From a checkpoint of a small mixture-of-experts model trained on Wikipedia: 14 layers, a variant of SOAP for the experts.
Below are experts of layer 11 (counted from 0) of a mixture-of-experts language model. Rows are named router (the router's row for the expert), gate (a neuron's input weights, with its number), up (a neuron's input weights, with its number) and show model dimensions 0-95. Each number is 128 + 24 x the weight over its row's rms, rounded and kept within 0 to 255.
Before each expert's rows: "comes after" lists some tokens at least twice as common just before its tokens as in all text; "mostly gets" lists some tokens that are sent to it at least half of the time. This comes from a sample of Wikipedia text that the model never trained on. Tokens count by the router's weight.

# expert 4
comes after: " |", ":", " of", "-", " (", " John"
mostly gets: " T", " J", " Cl", " B", " K", " Z"
router [ 62 123 135 109 126 158 140 139 147 136  86 140 138 139 149 190 166  97 103 134 143 110 129 117  97 139 140  64 113  90 155 120  94 123 139  97 129 145 140 166  97 125 140 138 115 144 135  98 107 110 139 149 121 138 145 127 141 133 135 159  99 164 121 105 121 123 118  95 129 140 168 106 144 171 139 123 140 108 147 140 162  71 140 110 160 118 155  97 156 127 138 135  97  86 134 149]
gate0 [103 121 137  94 132 209 162 143 165 151 138 159 140 138 106 150 124  80 112 165 125 125 130 103  92 130 182 143 140 151 144 130  98 103 150 100 116 106 121 158 151 114 155 161 153 109 116 150 116 115 130 128 135 140 156 138 137 123 112 109 148 134 142 136 184 139  99 146 116 124 178 123 137 130 120 104 161 121 132 125 150 100  91 138 176 119 184 136 174 121 126 143 136 134 140 140]
up0 [111 133 159 155  76 128 118 156 107 105 113 113 109 137 133 118 128 125  84 115 130 114 154 119 105  62  96 128 117 124 120  75  98  95 153 114 133 122 123 125 163 137 136 116 114 118 128 111 120  82 128 162 149 122 128  91 113 152 131 139 122 160 115 141  96 137 152 115 165 175 152 164  83 165 141 113 102 100 141  97 146 152 115  86 128  88 126 118 166 104 148 155 108 109 149 100]

# expert 25
comes after: " |", "-", ":", " by", " H", " R"
mostly gets: " John", " Mart", " Tom", " Ram", " Paul", " Robert"
router [104 117 139 112 143  88 156 145 124 155 109  47 131 101 145 146 144 111  68 128 128 143  87 126 136 127 128 112 160 121 164 119 105 141 131  80 122 143 122 152 118 144 116 139 158 108 130 105 149  94 168 125 124 132 147 145 151 133 127 133 112 143 138 110 121 135 142 136  76 128 127 119 129 117 181 152 121 178 156 104 120  88 150 134 128  80 107 144 114  65 144 123 113 114 163 127]
gate0 [ 87 116 154 134 140  77 125 126 120 126 136 136 137 110 133 130 155 150 115  91 107 115  94 109 118 127 120 146 131 127 178 117  97 136 144 144 141 109 100 150 169 150 123 106 139 119 121 112  86 124 134 118 113 151 144 111 164 121 128 129 109  87 121 136 132 160 135 140  87 181 182  74  93 105 178 133 111 187 114 130  69 103 135 116 174 141 135 145  98 119 139 126 135 130 135 114]
up0 [149 160 155 143 108 168 118  86 124 146 151 135 104 108 133 134  96 114 104 103 150 152 129 156 116 164 139 109 170 151  84 143 151 104 150 125 129 164 148 119 129 131 145 146 104 132 137 130 165 130 128  91 176 161 129 115  45 125 161 165 136 131 133 174 127  97 129 129 124 126 126 139 175 136  80 153 124  83 149 143 113 115 121 140 138 147 142 115 143 121 136  88 143 117 108 156]

# expert 17
comes after: "\n", " |\n", ")\n", ".\n", ";\n", ".\n\n"
mostly gets: " Binomial", " •", "\":", "):", ".:", "|"
router [ 78 134 162 133  97 124 130 110 170 137 116 149 133 153 109 145 125 121 125 131 137 132 104 130 136 116 131 113 140 142 117 112 153  95 163 146 119  87  58 119 121 172 132 105 109 118 141 107 132 127 143  94  86 151 130 127 140  67 154 112 118 106 114 182 123 108 153 113 137 149 163 124 167  85 164 123 168 146 107 121 102  89 133 168 129  89 126 135 118 112  86 139 113 128 135  99]
gate0 [118  82 124 101 109 168 154  92 101 135 182 146 108 145 112 118 134 132  92 122  92 151 134 156 143 144 120 116 155 108 146 124 144 168  88  70 136 153 106  87 139  84 127 121 124 146 109 149 121 103 136 134 108 140 116 121 139  88 106 153 108  86 133 127 136  85 155 104 168 137 147 157 128  96 143 105 131 143 132 127 133 115 133 118 154 138 163  96 126 130 154 176 173 107 111 105]
up0 [140 138 137 114 166  89 152 134  92 169 144 126 119 119 154 119 141 118 141 121 112 182 153 143 127  97 132 112 147 131 120 129 117 142 124 133 123 120 117 146 144 160 101 119  89 132 116 112 157  96 120  71 151 139  95 152 115 108  92 102 119 115 110 160 186 159 110 137 169  76 126 108  91 124 127 162 172 158 106 161 158 135 133 109 137 125 131 113  96  81 154 143 166 114 115 131]

# expert 13
comes after: ",", ".", "s", " However", "),", " but"
mostly gets: " but", " which", " where", " when", " who", " because"
router [116 130 136 111 113  84 161  99 100 150 119 133 157 131 149 141  91 174 124  92 158  96 110 147 117 132 104  51 144 118 139  83 138 129 100 142 130 126 120 147 134 138 157 121 153 137 158 140 134 152 148 154  79 111 125 111 144  96 140 128 137 111 104 135 113 144 111 123 129 123 149 138 140 119 147  90 169 120 143 150 173 147  91 161 107  87 127 154 125 110 141 196 120 120 159 144]
gate4 [128 159 105 132 145 110 157 142 126 207 158 141 129 112 144 114 105 134 158 141 135 127  97 171 139  84 160  95 108 129 105 116 136 140 154  96 129 161 107 157 144 104 120 161 121 116 144 152 129 137  88 108 126 125 109 143 116 116 124 155 164 150 111 136 117  97  98 194 136 150  94 152 110 115 132 108 195 147 135 101 128 104 156 139  97 100 100 125 102 101 128 124 138 113 145 140]
up4 [167 139 116 131 166 136 138 110 101  83 139 147 115 105 132 155 134 117 200 122 184 114 171 119 109  85 127 125 106 106  94 110 119  82  90 123 139 136 137 163 129  82 137 121 150 153 119 145 139 165  85 106 144 115 140 133 116 150 149 118  98 106 117 163 138 153 136 107 113 135 102 150 119 100 127 141 146 128 146 115 108 123  81  99 107 136 177 141 127 115 149 126 152 170 106 131]